Weights of a small mixture-of-experts language model, trained from scratch on English Wikipedia.
Size: 14 layers, width 192, vocabulary 32768, 17.7M parameters.
Experts: 32 experts in each of 7 layers, 64 GeGLU neurons an expert, 4 picks a token, a sigmoid router.
Training: a variant of Muon for the experts, 6145 steps.
Below are experts of layer 11 (counted from 0) of a mixture-of-experts language model. Rows are named router (the router's row for the expert), gate (a neuron's input weights, with its number), up (a neuron's input weights, with its number) and show model dimensions 0-191. Each number is 500 + 50 x the weight over its row's rms, rounded and kept within 0 to 999. Numbers have three digits each.
After each expert's rows: "mostly gets" lists some tokens that are sent to it at least half of the time. This comes from a sample of Wikipedia text that the model never trained on.

# expert 9
router:445524514473464459534508437528497472504524494545491512429429478537505534450520523408549511491559463632467539554482535528480509515518477588473374522499529506477522436475413406508483495447542579460599467499479569470525455532475496560543463540492504506415585498542531529465533550598572668522426494444495523546449503535442544386480558543511525563459558426456541565500482498436547516522457450419483459374546426523413529489498536562508506568459581619563505568511444520468562430551481509432574486447528474535514440469545477555516524495533441542478572433522518405609532412493494502521
gate1:481444418418426421617537564498483504349531520464477528496493427487557506488509472517425439487511381564538530467567444474603468464509519521438467568569600454508568479445463440557437388493496557431554499474547599516477555473527369542501499524543515512589577488557458485486481534531549538511515499465494539418521407512558538510377466525455501491504524438595535492496506433550479492537528458425476544500431452557504550555500495459514394464495529530543521482417516480508529394488488549487450590454526507467487500532508513525402492435445536559468531408431410464550544455520467484486
up1:513505431500626529413511581541582621507510515482467584546541524482416478521443537475401562580490517469556453446477611511538519462566544529554530539517502544442508524421436535485534501489493468497501476567508468531475450445529471490473501512470477480423396533543480455544451489485550524458542546506458514519521463544476396470551558504434487521454502502566506548486461558545523396562530472438464552529529465541481511506532550411538369514565547517390464515477582424544570443500462506508516455481431402423479443417470537504588445510487505556548553458542432399512465409363431540434
mostly gets: " km", " ft", " JPL", " MF", " MPC", " Total"

# expert 14
router:519542506487530508487566389542537520506488501512489499509423431489512384444562436474514491503505507465528523542561548468527471596432496518415463525508462464488566538470517410528459503508516550486522425488582391430509552452515505485489455500489479568482518494466489472468512547523496482608496513451479525522568517522441569388449466472502497492440455393493433517578487473401498425506479506481478408495559576458481511538521494453525550453618543604490459380542509478634463389548517461516530595392465439481550532456448439524369467467522443553463507504433446543488549577489598606549
gate0:593439494514451564492577422541461523510431583465525576551538512483503452484469462550552479535486584507463365478460478499525394491527506524461453563565443493524484480476533494495464572485491512501570493545463538597542418492520543480494508512496449495507548478573532481513493495498567480546491438556583307516537427476448551415521504530527507559437436414428413504546502555589454549519492484589538490573433525549502526496545460494512439458512516563632472470444503556520547562453466514484443542448425507564564445506480473485415455541534497485545570562543556475428563601533629536549
up0:481542532504571456576581456516504525453584495506428405495434447434432525455486539506485499471562428506535555453578532468502493526539487565490482453511503375552605432573512485496449396451563476524484442502555464476505546490541504469420533603503371601467449443595559409528524535385514563519528588547511656466441477487544504499530535514486527512504501515504485484433466485418448441465477448442510589455468509503538487467524481522465515493430458453494521533562528462539437568533479414483430523553549563436532502547587474476587498473566388449449471527498438481467508440518527434420
mostly gets: "==", "\n", "===", " ==", " ===", "===="

# expert 10
router:500514521436460418430440516551520406426523555475473604491487510545565503485496498417478436602526458485515495518474473455435521505470516546475496554484451473547539476521536385519501370597459483530507559485458421512527462518575542422400481492542565478469443476523488509500545540428528573470597546525578467500450514512429447450540539494443510475459434512511481518478368460429502524428521526465458421387479568567540428466486510549493596453512475615525354479375500562536460494485362493520531541460500554469490442475469466399482501494446497479470489402489463445516540490547478505457
gate0:400519461460453429560489506502501462427552437481547468446531557576504447523502487533435541523621432496488433515448489527495479538481515478452533512592476543434455531530576534553492458430475583524512515466530544500494427471518507519407497534511579460505507499530473504517475574591499462479574486555533455513472596492490394497563505612432464435437471533488606521549485464470491627484366453528494488444468574445585450475511510465430562527535410579577457360501499543451541471526418526512497503511498612617553534480427504387438455471494547504434534446529534516556493485519512553546
up0:463462566520518439477472508513433425457506443476609515597537486539456408483434459440523457462542490495461522516569478488569545488543385596477497509567493560594553474416489519572436449362544482506555446453545560523488499533525550397533517468482539491454464552483518513473550432445569494503556388526520445524523544503597533519428549422492432549520470505489517396488437557529581479506502485584410550631350558507525530560517480518508575472498506507527497546438507584494503490461461581415436558577478455521548544465536488437468488448463553503488517493593519529451453428500480481529
mostly gets: " '", " \"", " Le", " You", " Love", " We"

# expert 27
router:453485536468522466493446519522417507462519586496433562539400576506518484382509540527556454560516463519399557567511626458574469564504424542494527448556505474464483537534483414500442450548498603525569394510462553496481536463558505477540492479442479568467483497551471498553554495579574500545579504522415435496431514525521492472509544456529551405563467495501453541608468540466418484502548512544527475525527542538446568509547479552534546565582599428530459558436487540481612370371596522526534448581440521439497501458470540461412552473489445460459508548535492495522506469523501542550
gate0:455523533476548485518474479466493459505515550569430507608538506446445467459468444518483493540576442529492597537494533532535473438525452573476536447521477467532451425504471377553469570437477515487508459464517500514421493502485404434517523518515433630464433542407464389573518482479580532470521546542426403526467485538470497450478568558467569545528456463455582539461501541483501560408525471455446516546488422505472579565535464522427422428498527533553426499574400505618441418483515525496507415511494607520542406499461594460490539508522464433471488514416517496550594547523459462401
up0:485467595559456473472525548477517373597409531501526450625511485533498516492516471507521427498497575537604550442562422542518583452489533533564478403454485587422542471431461587442485458508535481493465508578504484469423536488545466473552526560424436555481402521471448521444536524487502501437524428501425433516452480531439465508517376528459494501517497473417471565448413415502419534496516544506490486539471523445445480554488421522600451428504428514534398551534584519496456608580521495499546483427556567533447421451522529562517561541536507509456574434452515497495543448519475527552
mostly gets: " his", " the", " their", " a", " its", " this"

# expert 2
router:450449527495446562483397444555449494432482521476370583565408526545517482394489559479497482590544425521427560467476595450493508597520535510427541512519547465471536554505582429463469465482501544557544444475411543523487517509525549467469503503480523551493431421550446506495521450571582507565613460466497479548455513503506482468522489457537596476522500541563501576555436507510466531495512507533479488403459497485420486508526469516479568485593496482510487561469541531506589398391571547520517541564387486476548504476392396511412550559532495420446487520529376491530508426546539469562
gate0:516260562490480543525568425459597466480530493452511432476506498490477522466572498547488454489573492482515453546483443443514465519484503506505526468556523556457558504516503512401513458562467544551536511535474583587552586566518497467489501508588521514453474563506492461437553381525579535524549511512483496458515545630471516529507570548492527492470443546459409463534507460499484550462643434469438456504556486452365556545561489534455487498557425510529452526496514501571519451504403577473590534566475498527464527485585514499408481529560521524434533536551452595545501525525529401475
up0:492695502439538515418489475524561467599444512452538510538532555437516427462480475401550531490464607525459468519526478552533565490411453442550515484476552505558482345458554449488467512431432499481404572508567490504492443462488463542513470528478542567462588479507580578545484532512449509502482573543492483520561375430572479480463479570479533521555568505486545562482531543508524451483462496524517497410502479437547533522526521499548476494573608440491539495494453576485469543464478443521406382446480460553443442540569508529509514484495477550560413502383492510480418549513506591493
mostly gets: " his", " their", " a", " new", " its", " This"

# expert 21
router:443537627441558507493533497528563473447480570483538612495501485490501467485588467520461458429472459586502543482525556459511478546541526505442517514497625508511458510475488442502471440577523441615602446600510479558456489561614497491506495592493526570497559477462462560380505516537482653489503397501520513535490530525457453539519498509480538493561536554454443536454468549472529586535531377514603501523499533612426511483494462534510589476492633534435467465502495516523454488479469499436547523465488469570506461476572469522524493562490461495491652606494493478573542537481513486560
gate1:458527551480467537493572480477566440470393652470593515487514519554439467499518397402510486552588448450561482475472446405476479528461512533452532429511505469554538477525480441436511472478485532524451546484512582603446507605461494522469435519570450517504517485487479501513482528496506488421507501483530457609479484446491442435516573538546424460405492527526505616464498425547490447462497512480474514566460630485504467572497496535507519458605461708499564383459508465495554436495458434588508503572582524465556480464434479497511469487532499486453529430527557450512472470439474472508
up1:600486456511529505493454500513502467528567365399409489525466467449537431498463456601441527566497467567392486479450443573484531449470463426604455589439458487467515553569458489503492430498554468440564504410491442435560546489515452533536494425464471486478523451505501553579566533463557471517463525574497445533541485455545547619500452498500501547555480486448515484537582552466349455507464429502511577435423453536597482445496479482431426515519448467631417507484491543467560566427542446514479515441427521448393522499485548472421551485524496474519505486481515551472520487467519592487
mostly gets: " University", " series", " group", " number", " role", " episode"

# expert 4
router:519463471603593494455568485546547404431605540398491454529533535547584421329506379488525518559495523522550437501486532454576472512454588514507495495497523492469418503556534550456506466535451571468506521487518412471513535442519574495416456587529429475447593494450520532401501530526571549503438485562475512548511416529557541553567527542414515514456448527546589541544515523475513553520622481488507475587570518484483482500482353558474441464588520569485513508390539502538501436497528554466521527453489535442547506517461515487515478544525442473501510458478510497505566433489412525574
gate0:459563480515497601455501503509522532477560437365455428486458477489590572494578417485494574540512552587558403485550558453573547426509509457509498545444520506576477572519551546442506428474485495518544419473416475521504525519456552487500384503492432514488648516513559592467546573487548445543466559542404526482481450484485452531485559492461482461530512549517513528464565511482484542525467517426477520572529569559474531479389522456477599493587546577466533504512535444441513514463577390536485580498464444501616500575422478515527536506529515512532504526551485383478599466464436500571
up0:528596497519470476523490521516536614478496499490497475468548474542589541493542555536546397476479605431550444479480562521528455445582567495626426571488460568537481598461533546489569470482473382609509436453438501458537442554403584542571505528559449490477530457590467536501459531414542506502453441487493486538527517541475497457542435543555514471508514557444527436527572410593494518514464568577476531436485444481506483529532586551589511487550437479497575532513512535587518451514496605604522557535456456569460435383485532455553570506519588443488524497480507566501558494469502467469
mostly gets: "ap", "ob", "ig", "av", " Am", "ut"

# expert 18
router:527529543539509461458490540524504478486520522517563522513433474586460544483530507563505474404479539480458490589524481438524435455596466570498484532574525488531550528511402536456522377501557530572517590570546485519425524484545461450495474647512493610460546413495417443475487505531454656511478560503490527531460547601399531538513560547476549503464478575462427469492439488462475626477433455547562433532507499592523527549586427578485555513559652490468502445504497510537522468563487554473567438444538459445584519517491453454490545517441483526506524507486430530518575535469432522496
gate0:510483455496516547500553516516529448566524500487496492523426518557453614433455534486510431444438443438393487486495492399474422519539517526431477453525487464553528493479480536474580494469524576533505411493534476567470454520490470613456426479539539598424528497486438535519466510520472543448515481511600475544543494491630431505537597539533407561602491424491489493554555498526545500495519517580528435571483481539548433494496585497427523415530492486447525501547578420503501602490462506473632422478499590358568515484502464472586494464536430493590571581527521508445481534579495555445
up0:454461491443499533498559424561472521505566419476441619418444501539461504488504526544536471532492485496533578474516479489503515495539524535477415479556494492489445434503631453466524525508501562430521441496559553462519488458478536620431398566521525485436424483596490478465485349397494462492517524514559542560525450553533596468558494449507635504577451481488501478537492465558463509461414500496471541441545523560544481508464476446510474554552537518579461529411556485564412418563430450493473418472517539425499481462514416380504551522448455530545497551522487550499440426606511426432
mostly gets: " they", " who", " station", " town", " area", " people"

# expert 20
router:504521480468614405504535476563449502487477517484501621475432498489514504549520478477506458563468472557456438574536574489469441560445621527380430459466453485528538453562479516502466553546500509459511437415516581543465559394477573496493429617443482435394489479449478518446515468467534409569553491469451436548499512547524520383492520502514420560481446456524478544481415504524455506524555500481514372543619413534488510599553523527536606452467510559517470483529462518570503435497543505469568478381519450466522432526437464472509550507521463456389453523481503498506470526506569551554
gate1:540489512490533445537544458571410506427483432463546468579377550475489584561550541557480572509546423434514493456448537528480491574539491415424500459481477559564462426436415615558511480492544529485521439541468517509500512544543498522482530479448476483424490465448541491448473475481502478451469392448506378491508434619493569477552509533528535588497463489520524506521419521467600541543499394504480434521594437535457513430509535517455609545482494551496465537504528512386476492489452488488538495449629405475548477488384453490393384565511437562502491515474536488500539452452459532516
up1:483496501516475470547518401561507531488499486570560361508497548456479552530605549499466530478476571489529575457514549444514445482503479520423526554486465591502441493591395472542572477457533494491606459478504549393537554544545501534491476485470467441521521479487606585449515578526569504488449484424503459504477482522518580413576604534582513577526469489515596571506464548496496500482569506517547530494579421530462547436434515501423537568459451481544477498527409482400476464528455530515593469579549496611521482461536475520501476566589490545500535604429581533581518513479539581587
mostly gets: " |", "|", " /", "};", " —;", "="

# expert 12
router:528538551504542500463524416519420540456532534481487537532490517449494465366514517538549506531494439520451488419545567481522508512537543406485415521497586457562486521487444487526626494500534585481511431451405582534572484478600518496416537475461479561373594427534465456449524505517471568551550463476548409517498427486443430517497572501558554405418547450488494438494455463499423524460540529530540517517610541487493501512452521508536497481534501519487460511426496469487624499523472551524496454279518521528508407492513502497419504470447507487535511480457463500450563500540559456625
gate0:530383479487520435484468512533511515522428540513527541599411514483525558471558524493490451454408444541432433434526460589525462539524509452471526511572538525490428502484546522467565487553513584498529471590504499454555510425504503572448551450501588551500499508522578506530628435482456542572610486499508470600377502445594463547575481399451448522554550414508433507571466586448532447517519509401507443495528503483597425570510445432517530438420501489458547468496390542477461521583437477527488435532497514540495483445485564520433527519502422400480501553505490479475508597536570519484
up0:532393444544474459536462419605466572540488524485473519508499540497519520474589555559453450414472448468415492523476521547489470557505472538456441526507462536416477499449545494443452596510473594447479515435559515433558494480534534504455570495493531540466476513540561433596558568422499479526520591542519495510468463451527504518415436455489522425576496525532513506521466521526421586528513562441445373525516507527454411602474487533516550479477545482502509595539493616501516575465492578570476392474590524457521455397627499516495571574593502457517459522490493515484456642537467546495
mostly gets: "1", " −", " +", "2", " ±", " ."

# expert 30
router:418484495452535499507449477627530487440490620507507638511548573516559526609552456405533471525475406494455540537497493388528465613486637544427446473509556470582488464538546491508438468524459485481486536493464513544540530441508559477419461464558523501441484439463477528456508558507441532524594444543509477516453490528511466405486518480456398482450415477510545572469527482470441554444524473471561480377529528566455529511524537560494615537493506642493428487468484492488491521440491514449552499486446502511500434446483441472478488563513498442417531515400531470485551442609558501561
gate0:528521455520446584564568485570535465590518573507520506532493547502499565660498489362498456419503481512478528383512454455409512492554531533476390437369519478456472438485560551448566494517442519527463451528533451452557491473484503551533496490508515570556511415467485466515486444549507486415489502554416468530432513555452525446524569492504431531528455548476491510474556644570539554565538467531458485466545511511428509594468547483488532462496491656502512450469491525411495572476584553508559531409462542542428496537428535508570520475536488433559576591524467466542507553495519527535
up0:504476583463562501471492456482527469465568541531406509517524496513532476503501548558507475541446444589524485486533458538520468469473504491538527472587564464543502592548482526575472525548475418433456524448408497464414588482455561475437496451523550523560514600491507484443442509331527574487593463557470522548490502526523574455546502497522563514389522490425531554440557463448504472430514441485474496438580504562503483466599407477515463486524506427445468516438511497467448546641464485579478523481552558439415517491414484442484412471480558589524393595421427525579471498451442465477
mostly gets: " John", " David", "',", " Robert", " Michael", " William"

# expert 28
router:436527552535496562528535508487458510495498574512476495444465499514488555375514568403477473517509405481412521469516540419498524550514460607495434551471515493592399561544502512605446452478536590496449427437479545442480500499505489442457521486492439526351490504504448415479532486507452660524546487521492477517386488519538618485476542564474508416438534441446461454473447550447428577523510460522445476500509500571498460610492563522505565433503538527458510540495540504526560462491427610518569486344570502466521481481468514529463545512561406541432498440472465515564469500529515489474
gate0:454482477491492506523487473471440501525492602466543561474471597539535611454518545493558438568523439550470471445356515394509540531438516448425438469498470512466463533563536431502562529474503528547443423436437503498512507577488523534411536558495499586561464463542483503584576479480528523516507427418518502474441380493516482465618502500425569474500487519541593530506549548461498541581525480434500475478475622520498496593551554485529567493496479480433474577548515500459524508523511560383453511530588349395465457428461512449454410552486541546392490520523546532510498490447498482538
up0:484526515366555550546480467468476471664502494421516547543516489425598521486475449487525520449480503524548490402523584533466535555419542477525552404478501451576547443489491452532504410541503482486478463508510488466462502466437464381457569441344508468476552456423631507510381579511483490479475419516537519409416410504520490502491538482526493515451452574512526511452521440543518542498441506481471551482466438496508542394577497555600559471408576515468501376471565479462469467507522479518521545528498485535586468484540502479511504449475495547465444479506493489514544568474588438402
mostly gets: " five", "2", " six", "3", " ten", "5"

# expert 7
router:495522537452505498432529483533553506505552512564475504532470501501459419406566563497553451422491525554525552549555508508474452517454438547482327433488548483526555482431525490544504506467559508474551524478502444366515459526457503522456498505558538540520519502489511518403500583593617490545503475553483457492494553493518485373486602486491537474453557438452416481470467417451466429437466460545552429453553483508403626454474504522547504552603506634478470474553457448541474465583459532507502563435505428522500498468488477526505462459449467551474584459471458494538531521475630648473
gate0:460460523462555459454451516450474328519471522566553515551521462481471466463492480444537527530462452491478571538646540508522578437512403488465442495512531430448433558485473425550457494518495490516516594492495478524530464654450392571440512532588470427455481448484440388530491507549505509517486540524448399511598555544558525538439563551496468494425456568455388487534505512492493508504587474381538503480570466527388468527503515507483469386490511573550434507512469492466553435544497496487469548472546516537453522491573410443564573407500454470558499448447505507496523526492440479518
up0:595551568488561492500560483530479547549584476469469492557541462520593542459471525492449544534501573500507433554442422479448466457540504561555541491555561497521450388435407590475595583427546493517468430553524456494534558521493525445518466449418499517497510482353549487520489515499515496454446441487481452432436544571446459422479540487429505423513471520497516514474395430388519519608502423497525489596487511473572448474546563467535536578504444582481505519459481560481522488558568428501458473510398452448568515434577504507487478564390508453507547448559589482491586457433515448481
mostly gets: "\n", "==", "===", " ==", " ===", " ("

# expert 16
router:538479552507441550528496477482544529502470501594553544500521577581508501382523503496426555465490383495546550555464512497499503512566472501476467472560494463498528568524542542498449455518544499512545520474394563519494452371504459538398455514566496510391535407553456497493504467549442543463498497545454367514520494461492396563465591445518542407540473434476530542529438479533525452502519451517469491461649547551514490449528482522419520450452480532479507506430447502492450409486346495468486605367454542514547526427484471498477453607495528534420603469549487561487530512479559477553
gate0:417481469472543428501547542550451404509507606533522497453522503516559444470526451463494503452539474490545436604482472515506453540394476547428555519509529453481516485478489468488533494490526523495469546604467551546524386516474471574495583507469511530397478466478492514538661545485475520566532453547471456514511503565505456462584534567557504527494414566458568450502502550528544499500529487527470444440529504496370481487556464485414542469481572491475469508493546519472411536368551480368503558475441542440519476363524524450491485549570510472579568501452530627609549481512408457436
up0:500397574419469502458461528499471530475507492527508582448551502441461530521479502584541464456512553538523507531501570482559569567481573540620494467461458530554487454575548517488547528490401519530462413498559512526579594429558560439435481485495571498514482445493542470499501533542504578407517504490480545585433470442513531492478505389454648511408465466497522565430469497523564540505471530475549540541447411532489525519513526444511471456463488596534487489512490521440466599463496584468482465647547474552478510485519619448557449602426541469461493445465535568517394398473535494575
mostly gets: " £", " ", "_{", "^{(", " −", " (−"

# expert 0
router:507487556518497516542423515594459493487554566496458560495479552530466462426536475501496386503550507503384505608562582501558473555397586540481453429522586527491515488621431542619488460474426492458590528532485481495455484484585584452491587425488566517464498464470475474490615452564520405539533494506448404484523482513536512554447450431460573491584455432518419525515379511454426593565481510499571480446518470491493549521479423530521489561450531498473469542438475551558584473496486535509518517469482418460551488454493435417525519541453521498425523513552485486565576536567511585482
gate0:506551505547524488556498431538486378510466474445410501482498417586503468492483488515464518542537512589416388502579619501513448464422553544377488550463486491563537517462469495564457558546363540429507478468352492522486464365505521523466539468496561505474467468568425517404557504511600426468491497505446533506468481543458415482560523475512531445557541388581496593439512504482465454582556485447570509526545456563483493501510563547504506465481548479527476489444434538617588435547456536496484517505511558474480502465557433497519453485494531501498552578463531503537531592576556519517
up0:519475495464569518535513527507423590523500496545470355493468472487478511469455449455518558522480478524482466460487519570466415419465496419520464440439481489639534498470533428486492489499452523531521483558474448557493646350504560503548546470475500566508512477523422549408497578576573476484491528517442472454508546564584551413456530520510614481453438450538515499474471409495437563555440547455455451556470434567389477420460632580524520483471520517437523471527497445526545456492435458467422469542537500471541447562491554463556573517538448532573572396496478464507534509493510541561
mostly gets: "In", " during", " In", " in", " within", " the"

# expert 17
router:510427500598533441417512507512460388464540528388468451524534531567485414378499403542550550510492481562448429535495574472534474537490568443492470509500524541520409485513495573524522479525480525445583485510498484482458494421528578448456443410514465513481588437517447493480517539466533648405481559605441526513501462513539538529520468510444518511471426533515534481506506457463563507469600441458499477596568556523494471456524522538522489505638468650530529554368575542532461500499504461439523517471520456457570527487486497455486430519416398471435516489440495489487513433595477499532
gate0:525561620487617565493497411571475426493543501493504468524557480557505556428475487540424412438496521487467488493488569541438502457450558489497444576444583501529479472587430546538577543540319425531524473478498509541530494484512489526506472483578501412508479516399510464453527474450490474469605513410536463462348480561534522510525453466458472477528514489580547443587556495499483531432528512535467457447518508562517518556515531534522471430488568522526443507439499490513544488538393552491574524447451545509451406421421504544497564486423426550501520498515422445590476602510476427458
up0:454505562516563500520515479566548474453461437494514414492522396483466546506418440508489499505481485548418309515506553495475559515511543509475521594495590478488349463496473508479503494517588491523448587458534488490480549514464435499426486482445597495548472592547387524473564462551527525474469560418497492451452490495584442480474508497495464554450418431430487463484552541491509450492410521526516502480571495463504408567436537508493493390436543507536431613523463475531436534571496466494492426462431520411488486481455484416490508562400486612455424466412483518473529587454484511458
mostly gets: "u", "ik", "av", "j", "ov", "ok"

# expert 8
router:478524560515514488532506504437490507546543522499503579543380482529480522470551477484468540530483429505521506525559515458590404549553548517420522443488592499535545572486469440446514489493522488539475495544393414463549494561528523484456436586442513508523495434550403532479510511546545680535501479515496496597511469569464454534580450475438549407431498537571491569518499499432457616567567447558465542551485457599422499515552418539502506469496592524486442508505495393633571451545484470510610516467508446527513478431458461563500445577489495426479578488473485455555580548505485550470
gate1:522492534543452571440471410447519495464504598525478518536417502554448475511523456482521447511599585530531442460574481484450421502511487496512615418531516525509504631503496519503426457558452484458516435560497451463579511511495436466456504573388457465614348492501528538519523517592551397427508549495470485498529473511446405495558569499494488442456475565527476604546482562576447522431554481492462560578566561535499418492603516533549544569484564499458467492459487451467553479445428524467556473502455454550535531398414463464564522498503492461537497622519549478567524503548493495462
up1:424525530467521524537501486490535460523504482482491445454409490482532558416561534471495440481575515479413445508553554497462549552469504495461410493463490524530516558483445487488547565430501536313468459499493372501489519539493504592559549613526512553529525555516522617389494505563526474431557593505528514518526507542449485446519495511492482628548465505542536528502529481604473555535481624493529538529448521555453481463482508518576482462444590589487460428522425518500543519542491541491626538585455490598559551460492549511588502489514520463411509563542384512532488578482559497428
mostly gets: " used", " use", " support", " well", " available", " work"

# expert 3
router:445420468533566415376441473407510436489554574468524522524558474577485471323541409460598466540497469535512470507496503508520460509469571503460519531572498529431562457524465459526580543496480537474444521512421552422517502401460533498490404488511536471476589455468489469463493519494607569477434462517452483544502485526487542558616456492516529503543476555474539511560448489503548491509515529468516456555600497458463536484523552521490412516617563665573515509509552547560457508418420592507470510424503461380534470586445532530476536476452501511484498441457473455514490460501454577479
gate0:486502522477596412511485495490460438421480514544511475496464443469535569438461426426449446470576507535500486504488460419514457468581503488479523463515401491389492510483412524563487573460518540619483525559524506551475543588523523557530477528520489463507515516552572529435540553569484588497383463534466476489509445480554546505586430512576505532517578527462616564493448515414458454436523530477525550436561458503479441549576437526388474509480538551480492474483447407532504452457515531511512451477506491511495395550422480528554536442469383462354531495584528444540430580565569479582
up0:475528529542509442428538454472484475555492477500424566490495483499529367451506446441508578430460564530547542470479439526546502517432528433508458548528519491696345590501523502526570410495431532479533463512513518447452467497433612475467466477500533465452552479451531451502406540451502417439576471453493553535512475554590498472549517551483514549459447509451595534465482472454463583538585477428571502564536557452470476505493512481470507536481494552507380425517525503510434548524508442435529439530569495488447501488501517461511478516417519483664535469443467476505550389501411481495
mostly gets: " P", " F", " K", " T", " N", " D"

# expert 24
router:531504510502505426555466502612472498459473526526477600487477484500483513382493531487595454503516475480449506505521506464532328438576603597491519421513516480545576449616444479562482492527441517594550470468544569547496502426425508491487524502583519473499416457467494517476511414549421497545578479478478423521493564571525481505455511481475493547468507462583515497490419429488419583430515484510496420520472413541455602559526480535492545544450510615379505407406478559502550407540481504501520492486462446558569461567449490481542518574497507440462492448455435555468437498526453566513
gate0:465584531466496466472524597531436527500391554667484513483485444566429539531456503404482378560512431451456457459482469512465399421549526536442485494478551513404509562484500430547472569551427460517532461492430497531476459479512460458475510539501556525494438531488463600470563513500440440496512481518485416523556480591580490444477481519503426502519512583507600478497499476564516551452507495563581502505477564432477440602602543427519562453542500596485543468467449501542522384551553541531461503504464483467487510427500476509517514628485412545570567435522412443475504461448467508540
up0:487536554460454515487554507567528487530503513476459565430410398475456396505500552442489411498454445419488503507534447457510571445449472423526529486470515411439446546572486520525510506434456472488483580544462512487442566450512487510489543597467498513459436604462473422483527522498534625539551475553434445523468529547538543487471522465488470522471537485453555463475507484396478492531458505526425528470526427596514551476523604481507407480457481344503468566427545446444582563512536667488562573519498451498444472566625454535487566563574519491502565530502489555569540542551460498466
mostly gets: " States", " South", " New", " York", " West", " County"

# expert 23
router:424541448445486513521450357647550413564528551489511561509424488508517494488523432432527553543590499543523484547505511463521463444505573539526410473501487413434505521485452390503509459462545576608560518520498556487483479557500510525488436532490501563467462488473509503473455530600481562544494502512416424453573478475457542377455529533453542514492495403463575576538471458480490513426455531454448557427597439452499496419523474512553473577533565540501408520542525522482561386491500520509550414414592502500446481448528463524353531504559453514497564454450438495477488485478443529508
gate1:507467586511463512572449424582493572520417523533495491539432474501504489523504526479539563582538536433477425474445516394505506524535467574491506478522494565602468414550554492516461571448547482509697520510549408470529476523477398507471494487567527508472542460486467473446478497556509546545569419551526401438492501558548554558483489534546470482520522528563508541496452542488534468512459530505547501521569420505543528447569540496528472440509443502540455473469496554427572498525552400551532589494539548530553418419546521557463571446388499464339461459499410400495560516505562531444
up1:486600606561492560506497440600621492470499531566529469601460431418557484507490483420580551496456531454469490423544456479427412496596487494501601552491479595521505431498520410560428501469527572497536454464476493538421514453454483543419506481486533564536525544505481506555534451559522580480529507511548477496541518579502515520510453574569516577407571490567498577443465543509542527528444473544442482494560336485558513519551560453373497422514538518491520455486495479464593537529569384540405498542514473500530406498488533540483533509501507526466483485536423428570530505522498483438
mostly gets: " Total", " JPL", " Location", " Genus", " MPC", " ·"

# expert 29
router:500559503506498561518441355636511466489477521492470550437510450544486509453507439472492528464439486577479489528621501488518504554548615534437480583464528503481457558481462385581507465450407485600590453553509463569481506537477603508488482548486482503398530494449489531432526525533566665481459518448449520494467481492446492426453480569494555492537520394518447627516491485497519570550523480471468448499538498537460531514502450493489554548469585625489517425554453509511536418511534510467517430430487480544510458502468453522524482571542448567500633520483526474599497571488501535564
gate0:507524448414478470481484500503536462461484555404496522408489474573559519542477438459446449499485465505544506400568465520513590563514569443426485548522501448404522443559453454494508418426499520601488489424488517511512473511484538455435486530483471477484571407512593565414446543515604558405504448509499502442488454485646452368377538543513506492505545406444444521595436505594572539510534429520414536511523480526511573517542455566551498459481540588419514485451394441464515499560429556523463478467469475460515474524547521476517493476456465495522468543590549408550497511566481480507
up0:637551486467434489589513587488456462507434499563451526556561498480441501501515545616480564460542509553534494498528601520467482454502529453458463517457457490437468623468509535616569522400484572477476448564599519543528463450572517556524446531480499408536502427453520485447453474512604482469493551474490515551538403467475510441360520535473429519450479499502568486523458453483487547590534489560449395540551460409516449448572455464515419575480494519652560597509519409469554457527498494508496496437478483543462529486491554580446557522467455478499461447472531497501522438497507557461
mostly gets: " League", " Cup", " season", " Championship", " Award", " football"

# expert 26
router:437479505476498479471520540534555439492555548447519546458338483564414553528519535457468483426439427492471498511557515466549486576583519559402498441587521497552499477475509425521505463542508451511568448580455398535462455469520525530457479569543514535483563507531438519402445458505448679496494458531482433560528490567516555517569644421499527534507441514474493440592450529522537555519499469563460528519451481526466563454536401537482516481601608466490486484453531486521460475597464463457569422417552515472561462434485436418523524469463444552499570566467520491539523526567464486531
gate0:475507508560509518391573500521534548461553508493544460505484443474520462489518409507458430458524512514500641489601481473535475554492491544465508585446559558550456495487520381487425582490394473503586563545439387494410507560502491448534499512535558459484406550367539540540515456559457520497479468528369443526526535528510418475549482545517444496425498522478497513502510572510534466463509571465519561555524302388419413473526538497502503470530545524561528478394449544489525481507477530490447473415534538555540471480442533500476589522490532483434492578469554505526545470565504445514
up0:477509496398558514523607487478521558519509527509527522469646477558478502564487497514513527563525462540488558436527562493540513535404520478469463450474507617567447517525543482340512457548463483506558471523523528491430471563559434398490435525412496525458489489435545554624481591573446517503554456464561430411503468495559428478415437447504438462421535665524543502514525505502472457469467488489550500534510509442515463435475477525522503461606582458612481514518548480548538536524576511449568476525497476552519463533486588547462409564449526530493480537464413402543490519491561524472
mostly gets: " who", " they", " she", " he", " but", " would"